Weights of a small mixture-of-experts language model, trained from scratch on English Wikipedia: a softmax router, 318M tokens.
Below are experts of layer 2 (counted from 0) of a mixture-of-experts language model. Rows are named router (the router's row for the expert), down (a neuron's output weights, with its number) and show model dimensions 0-95. Each number is 50 + 12 x the weight over its row's rms, rounded and kept within 0 to 99.
After each expert's rows: "comes before" lists some tokens at least twice as common just after its tokens as in all text. This comes from a sample of Wikipedia text that the model never trained on. Tokens count by the router's weight.

# expert 13
router:28 50 71 65 57 43 71 36 62 47 61 41 32 75 48 46 70 51 75 47 46 59 59 45 46 66 63 66 47 52 41 34 58 39 47 44 64 69 51 48 55 60 66 60 32 47 38 36 55 43 37 24 37 39 67 50 67 56 27 39 45 64 61 43 61 35 50 56 57 65 45 58 44 54 67 56 62 42 71 55 43 39 37 53 46 59 35 34 27 54 61 57 51 50 51 60
down0:46 34 58 54 62 48 61 42 41 54 60 59 69 52 40 52 44 67 54 47 35 49 47 45 28 48 63 56 50 36 33 61 46 46 79 67 28 45 50 52 38 55 67 48 48 48 64 48 51 51 77 53 57 57 59 76 31 35 45 33 36 39 56 29 75 65 57 69 44 54 56 63 51 27 27 45 48 57 57 59 56 44 45 48 53 65 41 49 33 59 71 56 70 42 33 46
down1:33 36 38 34 60 39 42 51 44 37 52 31 25 81 22 41 49 45 64 49 53 38 80 57 35 52 53 49 70 57 46 46 31 52 69 53 59 51 42 55 45 63 56 79 48 40 39 52 46 77 47 51 43 37 54 37 69 62 42 43 59 49 55 65 48 50 46 56 35 67 40 69 50 64 35 55 62 26 40 42 46 59 42 59 41 47 50 50 64 37 58 42 57 44 47 55
down2:33 53 68 38 50 47 29 37 53 54 43 35 57 60 57 44 41 40 77 40 33 54 65 60 56 43 30 78 54 88 24 38 74 57 58 36 57 45 60 40 38 71 51 43 55 34 51 46 61 53 52 41 72 53 63 60 63 46 55 66 47 50 62 46 65 48 54 40 54 56 56 59 68 40 53 53 48 39 58 56 47 55 44 31 41 48 66 55 39 52 73 38 61 54 50 64
down3:62 66 15 39 63 28 26 30 46 65 58 42 64 37 55 51 54 71 69 56 56 51 52 66 57 43 27 39 47 84 42 48 50 51 48 60 55 60 49 46 51 54 57 58 51 53 68 54 59 78 45 65 38 47 50 73 42 48 52 51 32 61 40 52 60 58 46 37 46 44 45 58 58 32 54 64 72 29 56 45 44 33 38 42 51 40 43 44 40 56 65 60 42 53 54 61
down4:22 53 46 47 38 34 01 49 52 51 54 65 48 64 56 38 56 69 51 50 57 52 57 53 64 48 53 22 66 73 44 38 52 60 41 54 55 46 53 66 59 47 61 60 47 60 59 50 50 27 37 44 38 38 34 65 26 60 45 51 67 64 47 42 65 66 43 50 64 39 38 53 49 34 49 37 41 41 63 35 64 44 60 61 36 58 46 45 66 52 58 49 41 47 51 34
down5:40 73 47 61 50 62 51 55 60 61 52 56 39 39 53 68 59 58 45 42 62 51 51 48 40 46 47 70 41 54 89 56 50 59 41 53 42 36 64 42 53 58 58 38 40 56 61 65 47 24 48 49 45 59 74 63 32 44 60 70 37 39 42 39 47 48 63 50 50 31 76 53 37 41 65 41 37 68 62 38 37 45 78 70 48 54 46 58 47 68 33 33 54 48 38 55
down6:39 31 68 46 41 62 57 49 52 52 52 56 50 55 50 64 57 31 51 42 00 46 42 44 51 52 60 83 52 59 45 41 56 47 37 42 51 66 60 61 55 48 19 56 79 52 29 42 50 51 45 30 63 37 61 48 65 49 54 39 50 59 57 58 54 47 45 54 63 52 49 51 39 47 53 59 76 38 64 66 48 63 51 40 47 66 65 47 64 54 48 48 71 45 57 37
comes before: " the", " be", " have", " a", " not", " his"

# expert 20
router:34 40 80 49 37 49 59 61 52 58 65 77 49 33 30 50 43 49 51 58 79 32 58 65 66 51 65 44 58 54 50 43 42 62 70 57 23 44 41 53 41 63 46 49 36 63 55 69 41 58 50 60 55 58 37 53 49 36 59 55 57 32 38 49 62 60 56 40 51 61 77 34 57 54 58 67 39 63 33 48 34 42 31 46 59 65 56 43 63 37 62 63 52 45 46 38
down0:41 58 64 56 70 46 54 40 38 57 57 45 39 44 81 43 45 45 42 54 37 49 48 29 70 69 59 54 41 41 59 48 55 36 62 66 61 39 72 39 45 50 66 20 44 45 79 45 69 53 32 41 69 46 57 50 52 44 39 52 48 17 67 41 38 47 56 56 78 44 63 69 44 58 37 50 61 53 58 51 50 40 56 47 69 44 38 38 43 52 41 54 45 56 60 47
down1:40 51 48 52 62 61 45 42 52 36 44 65 59 39 65 52 50 36 33 49 45 87 63 71 52 62 69 37 57 62 57 52 48 30 47 62 50 45 60 72 59 35 50 50 58 58 53 39 54 74 59 42 69 48 36 65 51 61 42 58 31 32 56 49 70 42 46 70 36 59 58 32 44 58 55 41 52 51 49 61 50 38 40 72 78 54 50 55 53 65 72 66 66 45 52 39
down2:44 59 45 64 32 56 33 48 46 52 42 54 43 47 54 25 34 36 46 54 42 30 49 30 53 34 55 59 41 59 42 59 40 41 49 33 55 22 68 51 53 60 48 66 48 38 64 50 58 49 41 40 60 39 40 38 42 26 54 33 61 59 47 34 51 53 45 21 54 39 44 53 41 37 20 36 32 68 73 50 41 50 53 24 44 51 60 38 48 43 32 48 61 67 53 34
down3:32 21 50 32 38 63 50 65 61 46 46 36 55 39 24 49 46 43 40 75 21 58 57 81 49 43 46 37 55 53 31 56 54 59 47 32 41 45 46 56 59 55 49 54 57 43 45 61 54 47 60 55 56 59 48 53 44 55 61 56 42 56 41 65 72 58 58 49 20 47 63 47 30 26 77 56 42 40 57 54 28 48 36 59 44 56 60 55 44 64 62 43 50 50 34 37
down4:58 45 41 39 33 38 41 65 56 29 64 58 44 66 42 58 56 53 70 42 53 37 41 56 39 42 61 58 62 56 75 44 63 85 66 29 51 59 36 37 49 32 39 58 50 55 41 36 35 55 60 50 43 49 51 60 51 65 50 32 48 57 34 49 51 31 41 55 52 54 39 21 74 44 59 60 50 36 42 47 28 44 38 50 61 74 65 54 42 62 52 61 63 42 41 61
down5:27 53 62 48 57 60 43 54 44 68 55 43 48 47 26 47 58 29 35 52 37 60 50 82 65 42 37 79 55 64 58 57 30 64 74 51 64 36 71 54 46 53 69 48 44 53 72 34 46 66 54 30 48 56 33 56 58 56 33 51 47 52 62 39 54 61 59 57 49 54 52 52 50 30 52 49 57 46 37 48 48 59 39 73 59 44 50 64 60 26 45 32 40 40 41 44
down6:39 47 80 49 91 46 50 55 51 43 59 61 55 38 50 44 63 33 73 43 50 46 42 52 52 60 60 53 47 73 46 51 59 38 34 71 63 61 64 39 43 37 60 50 48 45 54 46 59 51 36 54 58 33 62 38 32 54 55 70 51 41 93 58 53 45 46 57 48 36 57 55 55 44 48 38 66 61 46 53 51 42 55 54 73 49 37 55 50 34 77 42 42 43 51 36
comes before: " |", ")", "–", ",", ".", "),"

# expert 5
router:51 44 24 52 57 39 39 32 40 54 45 27 56 43 32 64 70 54 49 66 44 33 69 34 61 36 57 47 64 40 35 57 40 45 43 63 66 31 47 48 34 57 37 48 63 49 51 37 56 65 53 57 36 55 47 69 67 41 45 51 68 62 49 57 59 74 51 47 45 54 35 73 49 37 58 61 66 44 54 47 53 83 31 45 32 55 53 65 44 37 49 65 63 42 42 59
down0:63 32 32 48 46 62 58 25 40 29 49 53 66 51 29 43 34 59 44 55 53 53 59 59 44 37 55 40 40 47 56 45 51 44 53 35 59 77 52 47 60 48 53 67 42 48 38 48 37 49 26 42 31 30 53 40 62 50 54 62 47 72 49 66 43 54 52 60 75 52 38 79 65 50 41 24 56 48 58 66 66 42 68 51 44 58 42 43 35 51 41 59 38 33 64 71
down1:38 42 65 51 44 73 43 40 62 54 47 44 53 72 34 48 34 47 58 53 37 52 38 16 46 43 42 29 52 36 55 54 35 27 52 33 57 39 37 68 55 46 60 54 33 49 67 40 61 37 34 61 38 51 54 64 52 75 54 70 64 45 55 55 45 76 41 46 48 36 66 44 57 44 48 29 60 52 60 74 43 57 54 49 48 53 39 49 23 47 69 36 45 50 55 53
down2:52 46 59 54 50 36 46 52 65 44 48 53 28 65 69 67 61 53 39 42 21 45 55 44 42 74 43 45 42 43 27 59 42 58 62 66 48 41 57 44 61 38 65 52 34 40 55 74 64 83 55 54 67 54 56 76 55 36 53 35 31 61 41 44 50 72 52 42 39 58 69 51 25 47 34 59 47 41 38 44 55 44 48 65 61 43 52 63 42 41 61 43 53 64 48 42
down3:60 35 55 64 80 51 50 52 59 43 61 40 41 67 55 68 46 78 47 50 52 49 42 68 40 71 40 38 68 45 44 70 56 45 53 58 50 38 47 44 59 44 40 42 57 48 53 61 45 38 54 63 56 53 48 62 61 66 58 75 26 31 42 42 63 54 46 58 65 75 61 38 43 50 68 71 61 55 45 64 38 56 45 60 34 39 52 51 48 62 62 69 68 45 29 31
down4:70 49 46 32 58 22 37 42 57 50 20 33 51 37 44 36 39 69 59 44 80 41 60 34 62 63 46 41 80 46 67 52 35 45 42 49 35 64 44 44 77 62 40 48 48 47 46 48 48 32 40 63 38 54 45 49 62 63 46 45 49 44 74 45 55 40 59 66 41 42 36 49 53 57 48 47 60 56 35 52 52 50 62 54 54 59 54 71 67 36 45 48 49 25 65 48
down5:53 29 57 56 62 46 47 29 54 53 63 45 47 60 72 57 61 39 39 58 41 56 39 48 36 70 64 20 44 51 55 57 79 50 28 38 59 28 59 56 50 51 31 62 43 46 25 59 44 54 42 47 54 58 41 31 45 44 50 57 52 40 54 81 60 48 41 71 58 59 59 57 36 43 58 66 60 46 24 57 65 58 44 54 66 41 62 66 38 45 53 38 59 65 54 45
down6:64 54 57 51 54 52 36 66 65 60 58 41 41 79 40 56 34 51 69 69 57 46 66 70 32 67 45 44 27 47 64 48 47 76 45 52 43 52 59 70 62 71 59 42 56 52 49 47 65 59 48 37 35 61 38 36 46 60 36 59 45 54 49 62 54 50 51 27 53 54 70 39 43 56 58 64 50 42 60 80 60 35 67 55 47 72 47 33 43 56 54 62 39 66 64 48
comes before: " in", " to", " by", " as", " on", " of"

# expert 23
router:20 63 87 55 39 51 48 57 52 57 49 48 58 35 58 43 44 41 56 47 69 44 49 69 59 45 51 47 43 31 50 54 49 49 62 57 56 48 49 48 39 55 52 52 26 56 63 42 40 64 44 51 62 59 40 58 33 37 53 89 52 22 37 53 47 60 72 58 66 40 77 52 60 49 37 55 35 72 46 45 62 40 49 63 58 39 55 37 42 66 49 65 56 60 43 40
down0:62 24 90 68 47 62 43 52 50 63 54 48 62 52 54 44 40 47 53 62 32 52 59 41 57 57 60 35 51 29 59 50 45 51 53 31 57 49 57 45 72 53 39 60 51 40 50 56 61 67 43 55 65 53 43 46 63 50 44 61 61 47 36 56 57 45 36 42 57 64 51 30 48 63 51 62 56 59 59 38 65 48 47 54 76 71 55 15 63 65 56 26 47 60 64 34
down1:42 43 44 70 67 42 52 56 40 34 34 60 39 71 46 51 54 43 65 39 82 27 46 32 50 51 61 26 37 60 45 54 48 37 53 65 35 64 50 48 46 45 26 54 27 45 48 43 54 48 57 47 35 41 63 39 82 44 66 33 76 48 47 50 62 64 44 54 47 63 49 43 33 48 45 50 53 52 44 39 52 58 36 47 45 59 63 74 54 38 38 61 67 61 37 39
down2:40 51 48 60 56 57 43 59 49 52 34 50 50 68 63 39 51 10 46 49 58 27 55 39 30 53 48 36 45 45 44 80 53 53 38 59 42 49 64 34 38 51 53 53 52 30 53 56 66 47 49 63 59 44 56 50 31 64 66 47 44 40 54 76 56 48 44 57 47 39 69 83 50 56 24 54 67 56 51 27 55 56 43 63 62 55 40 64 42 42 60 30 62 53 56 43
down3:47 31 50 62 74 50 31 60 44 61 47 44 68 49 52 46 44 13 54 57 28 51 55 40 42 36 36 23 55 29 55 62 54 54 56 57 61 54 75 37 60 46 30 64 45 51 49 47 43 58 59 56 60 45 64 37 34 56 56 51 39 31 47 69 54 37 45 55 41 62 61 62 44 47 31 52 53 43 49 37 72 43 43 69 36 49 72 37 43 44 47 45 56 65 72 62
down4:61 49 42 44 46 37 25 72 41 52 49 54 60 54 32 35 45 48 52 57 80 55 54 42 51 49 52 47 54 35 32 52 62 75 56 70 58 66 45 44 38 37 69 54 64 37 49 42 64 50 34 43 59 35 35 47 33 77 66 55 42 63 43 54 42 60 46 30 73 49 54 71 48 64 51 38 46 54 55 43 47 46 16 38 33 45 49 35 63 42 64 40 52 42 49 54
down5:40 49 44 64 70 29 50 54 40 44 63 55 54 44 47 62 43 62 52 43 53 49 58 55 46 51 48 58 46 53 56 43 42 33 49 64 69 64 23 48 45 42 62 29 40 39 42 53 37 42 57 48 42 61 57 64 48 72 53 72 24 31 62 44 60 58 40 75 21 49 44 63 58 44 49 51 59 48 40 59 52 37 66 59 44 45 34 83 28 56 49 60 41 36 54 77
down6:28 35 52 67 35 65 21 59 49 36 57 58 49 57 32 43 52 44 52 60 52 72 50 37 54 49 40 64 49 49 66 55 73 73 58 35 54 54 67 43 58 32 43 37 43 38 46 70 40 56 52 35 35 54 75 36 57 61 53 40 51 26 74 50 67 59 60 35 63 38 53 48 66 57 43 61 59 39 28 61 33 47 56 47 49 40 48 39 39 44 51 40 49 54 62 67
comes before: " |", ".", "–", ",", ";", "°"

# expert 27
router:60 62 36 23 42 44 33 54 50 48 43 62 35 63 41 32 64 54 48 30 71 55 63 82 54 73 33 59 43 60 51 48 50 72 48 67 34 53 54 47 39 24 59 44 64 45 50 58 51 50 58 27 36 58 42 51 53 49 62 54 49 61 58 44 53 37 64 56 52 46 62 31 26 62 61 45 55 41 27 71 59 40 36 52 37 31 64 54 39 46 41 55 45 59 46 51
down0:43 51 40 48 54 45 53 57 41 15 66 39 42 60 53 34 54 63 45 50 66 66 46 57 69 45 46 50 26 68 43 49 75 87 61 55 38 54 64 55 31 56 53 47 38 55 64 52 53 49 59 37 63 32 60 34 60 58 51 28 49 58 54 51 64 46 42 53 44 71 50 46 41 35 47 36 48 43 54 40 56 37 39 32 25 50 62 70 53 65 38 37 60 59 54 42
down1:76 42 25 39 42 55 57 54 31 56 52 39 53 42 56 60 57 38 55 46 54 57 44 30 46 29 38 41 21 58 41 47 37 59 48 54 36 58 56 57 51 42 38 31 73 33 44 59 42 56 52 63 39 55 35 58 72 49 36 36 73 57 47 63 30 45 34 63 57 33 51 53 36 49 41 44 47 31 59 49 59 51 46 33 40 65 55 36 52 51 54 77 59 64 61 74
down2:53 32 29 47 36 55 45 60 48 52 50 61 46 50 40 46 68 03 39 46 30 59 51 46 49 54 45 44 39 60 51 34 50 51 37 58 43 44 57 58 62 45 34 51 60 45 52 51 48 51 41 59 55 40 51 50 68 57 70 35 57 99 34 68 42 33 52 65 59 59 45 63 45 45 38 65 53 55 60 45 67 56 48 59 46 59 66 57 56 51 45 57 42 56 56 41
down3:38 26 46 73 51 45 35 44 54 61 61 46 38 51 60 64 35 60 52 61 47 52 44 47 46 37 46 34 31 47 52 49 28 27 55 26 48 53 29 41 48 62 49 44 34 41 61 40 37 40 61 55 34 39 48 43 68 49 60 42 44 59 37 58 51 51 70 45 22 44 50 56 69 50 39 44 36 75 33 46 49 64 52 40 53 79 49 63 63 43 31 49 73 43 52 35
down4:46 55 60 50 38 75 48 42 65 45 49 64 54 54 50 58 32 31 54 35 50 66 54 51 40 74 68 61 51 60 49 34 43 32 55 37 36 51 47 25 54 48 63 51 50 45 51 39 43 63 56 45 58 73 60 50 31 69 43 79 53 39 38 48 38 57 48 43 49 43 33 55 67 69 63 36 41 73 61 70 29 73 61 44 48 34 43 37 66 36 48 44 49 39 46 46
down5:42 78 44 73 46 39 56 55 39 33 45 41 51 36 48 64 60 39 45 65 42 44 46 56 66 52 49 56 43 41 41 48 53 44 66 29 60 38 43 43 62 38 57 31 56 53 66 35 58 48 61 49 32 39 50 69 42 39 31 21 59 59 42 47 37 26 59 58 36 61 72 60 62 63 55 54 69 40 49 42 77 40 38 42 43 45 37 58 50 55 51 25 27 52 48 53
down6:54 50 44 45 60 49 55 60 40 64 57 35 77 57 42 50 28 39 23 43 53 54 49 68 56 48 48 59 38 40 65 46 42 34 63 61 54 46 67 40 40 30 36 83 66 43 59 52 41 71 44 71 45 52 23 48 60 47 72 69 43 41 52 48 55 52 53 31 41 48 33 49 53 31 62 46 48 32 36 63 32 55 60 52 30 68 49 56 52 45 46 52 45 59 69 42
comes before: ".", " of", ",", " in", " and", " for"

# expert 30
router:34 64 78 46 40 59 44 46 52 41 64 54 60 61 68 45 43 69 57 31 41 44 33 45 62 41 38 61 57 54 52 28 48 59 48 31 52 71 34 33 54 43 45 40 58 39 60 38 53 33 36 42 47 58 56 34 32 65 46 53 45 40 34 32 60 43 44 44 95 38 43 60 49 41 35 55 57 43 38 49 41 52 56 52 42 50 38 50 58 59 24 36 36 44 65 49
down0:66 38 42 33 39 62 61 62 50 39 58 62 33 55 52 47 55 32 31 59 12 50 62 54 56 49 44 48 47 42 48 41 50 41 32 46 54 64 56 58 74 49 19 51 57 42 41 55 60 63 48 34 51 39 51 40 74 49 49 27 69 83 63 52 39 44 41 40 46 61 50 63 60 68 41 46 59 57 51 59 52 71 47 54 57 76 54 53 60 45 45 42 56 61 44 36
down1:55 67 33 69 50 40 54 46 48 67 43 30 64 38 42 42 42 72 64 39 97 42 35 58 42 54 67 51 44 62 62 67 44 45 59 54 48 36 29 47 41 56 80 49 41 63 60 47 43 47 64 55 40 40 57 64 18 52 54 69 34 21 53 45 60 57 65 52 45 47 42 53 41 35 50 46 43 50 49 55 59 36 46 41 56 45 54 48 44 43 52 57 57 59 45 55
down2:69 53 29 59 63 38 54 48 38 65 43 51 26 53 52 55 36 53 64 69 37 53 35 61 67 30 42 73 46 48 54 58 44 64 61 29 50 38 51 53 61 70 77 24 55 61 56 41 51 61 65 39 50 40 52 50 55 43 33 46 54 38 42 42 46 35 34 45 72 51 58 51 33 52 41 68 61 43 35 49 49 61 73 50 56 35 36 37 48 68 47 39 50 69 44 65
down3:56 56 61 63 39 47 54 34 36 54 51 53 27 46 49 45 49 71 37 39 45 52 46 59 48 38 50 93 45 55 42 55 54 63 54 51 50 37 65 33 45 40 59 41 47 69 39 44 38 54 56 48 68 49 61 51 54 20 54 41 48 42 70 30 59 50 50 55 44 58 44 55 15 34 52 58 70 70 51 74 49 46 62 44 54 42 46 60 47 51 33 33 41 66 30 55
down4:40 38 45 42 45 45 71 55 57 34 51 64 22 48 68 53 30 49 40 44 75 51 50 40 55 69 37 79 31 40 27 44 39 46 34 63 57 67 59 27 28 38 58 62 51 29 43 37 50 58 61 43 68 37 52 53 69 57 36 66 40 34 49 41 36 47 31 49 56 62 58 28 57 59 59 43 57 53 49 54 58 55 44 43 54 48 43 46 35 53 46 33 52 37 43 53
down5:54 45 67 40 34 48 32 58 58 34 56 55 50 44 57 71 50 44 41 64 64 56 46 36 40 69 44 65 43 59 40 53 60 77 41 61 53 50 66 58 46 46 39 65 57 59 31 49 40 38 41 35 48 74 44 41 52 31 58 37 48 46 57 67 39 48 60 55 45 50 40 41 37 51 44 70 83 48 71 56 42 54 64 62 45 71 58 39 74 29 28 69 47 40 52 47
down6:55 33 53 49 27 51 44 27 51 39 45 33 48 32 40 42 71 30 51 47 39 50 41 55 63 36 75 35 68 71 33 52 47 60 41 64 63 51 53 60 47 61 42 56 69 52 52 20 52 47 23 56 49 53 46 53 55 51 47 49 61 58 51 61 57 50 57 35 66 50 36 49 30 77 25 54 48 51 44 53 55 61 41 35 25 52 50 55 55 50 34 59 63 67 55 31
comes before: " the", " a", " his", " birth", " its", " this"

# expert 1
router:38 42 40 47 46 59 36 61 79 56 58 44 44 63 54 51 67 54 51 62 46 60 37 63 72 46 64 40 55 43 38 56 70 53 40 41 47 59 53 35 69 39 65 36 32 58 56 53 34 39 66 35 34 23 50 64 56 35 28 50 32 35 35 58 36 45 36 43 46 52 39 59 60 64 67 43 65 51 66 48 37 51 59 63 60 41 27 51 37 34 54 65 66 46 40 42
down0:49 56 65 38 47 64 59 30 36 53 29 64 43 45 42 51 40 39 24 58 31 52 64 53 27 38 49 54 63 43 41 32 53 53 60 61 69 43 50 49 63 46 53 58 55 68 30 54 75 56 40 50 68 56 58 28 52 55 64 49 57 27 45 71 48 32 53 54 57 60 36 55 44 55 47 50 62 24 30 50 76 45 50 31 36 55 45 43 69 54 48 30 46 38 50 58
down1:82 62 68 32 50 41 44 55 35 38 52 34 68 66 50 57 28 50 66 44 56 39 53 51 81 52 44 39 52 72 51 69 34 76 44 62 80 60 55 54 29 62 54 57 64 44 52 51 46 36 59 69 39 42 47 82 44 56 49 39 50 58 56 47 38 64 49 56 67 41 54 56 54 47 45 51 40 49 65 46 54 47 49 56 58 54 70 42 51 28 43 53 45 55 59 44
down2:46 65 62 42 26 58 35 51 47 63 53 54 45 63 89 40 41 30 50 54 51 39 44 62 52 77 68 36 66 63 47 30 64 39 53 62 40 32 53 58 36 36 47 48 59 46 56 59 61 36 57 48 43 52 54 59 43 74 49 49 49 37 51 45 55 64 34 45 37 48 23 43 56 50 58 71 54 49 40 58 61 50 28 56 64 40 43 76 56 41 58 32 62 50 45 41
down3:29 55 42 50 43 47 51 59 32 35 44 59 46 53 64 56 80 61 35 37 40 65 44 67 56 25 31 69 56 51 63 45 38 58 60 84 75 56 46 34 52 45 79 58 45 50 49 34 56 58 66 50 54 60 59 43 61 43 55 55 43 39 44 63 48 56 44 71 49 58 58 57 33 52 54 32 59 53 56 46 62 72 45 56 54 68 45 58 34 48 38 62 52 43 58 28
down4:56 59 61 69 51 55 34 44 37 52 50 44 69 63 36 78 43 60 42 47 47 43 54 34 48 32 52 45 45 36 57 51 58 48 39 34 52 26 53 43 65 41 59 37 46 40 58 47 31 44 67 38 30 41 60 65 59 54 57 47 61 58 45 47 88 45 45 31 62 39 40 66 66 47 38 39 52 44 64 33 66 74 43 62 49 46 34 50 49 22 46 46 53 37 67 42
down5:56 63 35 35 54 30 44 43 35 57 50 36 55 38 75 73 37 60 81 52 53 43 36 77 63 62 48 56 43 48 44 34 50 62 43 65 48 66 56 45 33 51 39 54 46 75 78 52 40 59 71 66 44 42 52 72 56 55 42 47 56 60 52 49 55 47 53 65 54 57 54 47 39 51 50 46 57 54 39 48 49 39 61 50 78 33 49 55 48 44 72 53 61 67 26 58
down6:54 26 57 43 50 64 46 27 13 56 49 57 84 26 46 52 50 26 49 57 54 61 51 61 69 27 53 44 53 61 60 35 54 31 52 59 41 39 57 57 57 57 46 56 43 41 49 57 46 60 50 58 39 35 66 56 55 56 55 36 55 55 46 57 68 47 31 56 31 48 38 39 52 56 35 35 53 37 35 21 67 58 33 36 58 41 45 42 53 55 44 56 59 62 41 61
comes before: " and", " but", " which", " he", " the", "000"

# expert 3
router:62 59 43 44 72 38 54 34 47 62 35 43 39 67 36 67 54 43 43 42 55 56 68 50 33 63 51 56 50 52 52 39 83 62 43 52 48 33 53 48 37 53 52 37 47 59 36 53 73 48 37 45 49 52 66 25 56 68 72 45 64 43 49 54 55 49 38 43 45 64 36 53 71 64 26 40 42 43 45 50 57 45 72 57 42 39 50 32 60 14 49 69 50 56 61 47
down0:56 62 58 44 67 45 32 55 50 60 60 50 69 25 47 66 43 76 51 50 43 58 65 68 46 51 68 48 61 48 31 53 62 66 41 63 48 60 49 44 38 45 53 54 54 52 45 44 47 47 59 72 70 50 43 58 55 57 41 38 36 46 36 38 52 72 40 47 52 60 52 41 48 59 46 39 45 40 50 46 42 41 32 30 73 69 43 39 54 44 59 79 74 31 61 17
down1:83 29 22 46 59 40 59 46 39 54 48 51 53 43 55 45 63 40 48 53 76 36 41 48 43 46 29 31 51 32 52 58 64 44 59 32 77 51 45 56 64 52 39 54 43 51 53 60 55 56 47 69 52 57 35 46 37 55 62 38 56 68 52 61 59 39 43 34 51 63 45 33 37 64 49 58 32 61 48 33 52 75 62 51 58 64 67 64 36 67 62 30 53 52 41 53
down2:67 37 57 43 66 62 67 53 42 45 46 53 30 35 34 59 39 26 32 45 42 35 46 61 46 50 47 60 47 51 30 38 35 40 35 44 43 59 58 60 43 38 45 56 47 54 34 45 48 37 53 40 42 45 41 33 61 57 44 18 46 67 48 66 59 41 57 44 60 74 40 57 53 63 41 47 40 52 32 35 74 53 48 71 73 72 66 34 39 49 38 50 28 55 52 41
down3:53 62 63 55 44 50 50 71 31 62 56 57 55 62 60 59 19 72 50 45 45 68 57 45 35 68 52 40 62 19 77 40 70 53 33 39 41 43 51 58 31 41 35 39 36 55 57 32 55 45 45 52 65 65 35 48 47 49 38 60 64 42 48 53 50 55 61 30 63 37 67 44 68 48 55 66 58 41 47 68 50 55 58 50 59 41 33 29 70 38 61 52 53 45 48 48
down4:33 62 74 46 55 73 20 57 45 56 57 42 66 34 44 56 40 31 53 39 44 49 46 58 62 37 45 72 47 40 63 67 49 37 31 47 40 77 43 45 57 34 40 51 50 48 49 46 32 42 51 48 32 34 63 41 66 37 79 51 54 40 48 52 67 49 51 54 42 44 51 63 54 47 41 77 54 53 53 59 46 30 41 65 40 57 51 61 54 29 39 61 58 36 68 47
down5:71 40 38 48 54 23 71 54 50 72 32 54 35 60 28 39 60 27 39 35 44 53 48 42 50 64 55 53 38 37 35 37 44 41 59 51 51 43 45 53 47 63 50 42 68 48 55 42 47 48 37 27 42 43 58 19 42 51 42 40 46 71 47 46 48 48 43 47 63 70 48 67 54 63 34 58 43 29 58 23 42 69 61 69 42 51 76 44 56 54 52 43 39 56 52 53
down6:47 15 50 55 55 47 47 41 33 62 37 56 46 52 52 58 34 53 66 60 43 68 43 47 53 30 63 37 63 50 46 42 66 64 37 41 37 31 53 65 46 55 49 48 46 49 52 32 47 42 47 47 61 76 42 58 26 53 48 56 25 35 31 70 47 53 40 43 61 50 57 66 70 37 49 48 64 42 47 34 30 50 46 45 53 39 60 54 61 44 82 57 53 55 47 21
comes before: "\n", " ", " 0", " 1", " 2", " 3"

# expert 16
router:45 58 65 38 58 67 62 64 57 33 58 66 47 38 52 47 51 48 47 49 51 46 52 50 43 51 32 49 37 47 66 56 74 44 56 34 33 64 53 40 61 52 51 36 51 62 87 45 55 39 43 57 56 52 47 40 53 59 41 49 54 32 55 47 41 50 90 66 46 34 56 41 48 55 62 49 38 94 46 49 46 49 62 71 56 46 37 56 41 60 42 39 37 49 45 77
down0:44 43 46 62 38 37 53 62 35 61 63 50 64 39 55 58 45 42 21 59 70 70 70 44 63 34 38 41 47 75 39 70 44 56 49 62 34 45 52 50 56 37 53 50 56 53 32 41 37 51 52 51 41 68 50 40 54 41 56 52 48 42 38 31 55 72 35 61 56 57 47 58 52 46 30 54 79 48 42 61 59 72 18 57 44 43 42 55 27 51 39 54 31 39 47 35
down1:34 42 41 44 44 40 47 47 30 49 61 66 52 29 64 42 33 56 44 52 87 70 55 30 59 51 54 57 43 67 70 48 33 56 49 41 40 30 40 66 37 39 44 55 35 56 53 51 51 28 55 60 47 51 44 55 38 55 42 57 47 53 46 50 39 55 49 47 45 53 39 65 57 60 34 76 63 51 47 78 47 34 39 38 41 47 46 51 43 28 56 60 28 42 78 37
down2:54 46 48 33 41 56 36 55 47 50 48 56 47 41 67 64 44 71 42 32 88 44 61 53 50 39 37 67 34 55 41 40 38 47 51 34 33 30 32 60 29 26 38 48 44 50 48 58 32 45 55 48 55 41 59 58 37 67 46 38 43 56 36 38 47 55 63 41 47 55 54 47 65 60 54 81 51 46 60 75 34 57 31 52 38 49 49 59 30 61 48 60 52 26 53 61
down3:58 32 53 55 48 40 45 31 46 57 63 53 45 60 35 56 34 30 39 64 39 65 30 50 32 30 52 54 42 34 61 43 76 69 46 42 62 49 81 51 45 45 34 69 55 55 48 49 43 46 46 61 44 42 45 53 61 43 59 25 45 34 71 56 39 61 61 52 50 78 59 70 51 41 28 60 39 54 49 58 35 57 54 57 66 41 50 49 56 52 38 47 55 49 51 18
down4:76 35 51 68 30 32 48 54 67 56 42 36 50 55 38 40 56 48 67 74 38 51 44 48 44 59 48 49 63 30 46 56 47 65 57 58 57 51 59 55 74 60 58 55 39 47 49 54 58 58 44 38 37 33 35 57 53 22 53 44 55 80 44 53 44 34 38 24 50 42 39 35 34 40 32 36 57 61 60 45 71 53 45 51 73 58 45 64 59 47 38 54 65 41 43 37
down5:50 53 43 42 75 75 39 43 39 43 59 80 40 63 49 64 35 37 20 56 19 63 60 50 57 44 35 58 33 60 44 47 62 36 49 44 52 47 50 44 43 51 42 52 63 56 50 39 53 27 57 37 57 59 50 33 74 52 67 32 24 39 50 40 62 53 57 49 60 36 62 51 50 65 64 42 39 60 43 57 45 42 63 60 66 58 48 40 65 45 54 29 46 66 44 48
down6:60 86 59 26 56 51 53 41 55 47 70 53 50 64 54 41 51 72 40 39 38 35 39 59 46 38 35 60 33 43 42 54 76 25 51 57 45 27 51 51 40 38 65 37 49 71 50 39 49 45 67 70 54 50 49 46 29 56 59 64 29 45 39 36 62 53 52 44 62 46 69 39 49 55 57 53 55 56 54 19 53 52 59 60 49 41 49 51 55 55 68 49 71 56 50 68
comes before: "-", "|", "\n", "==", "The", "==="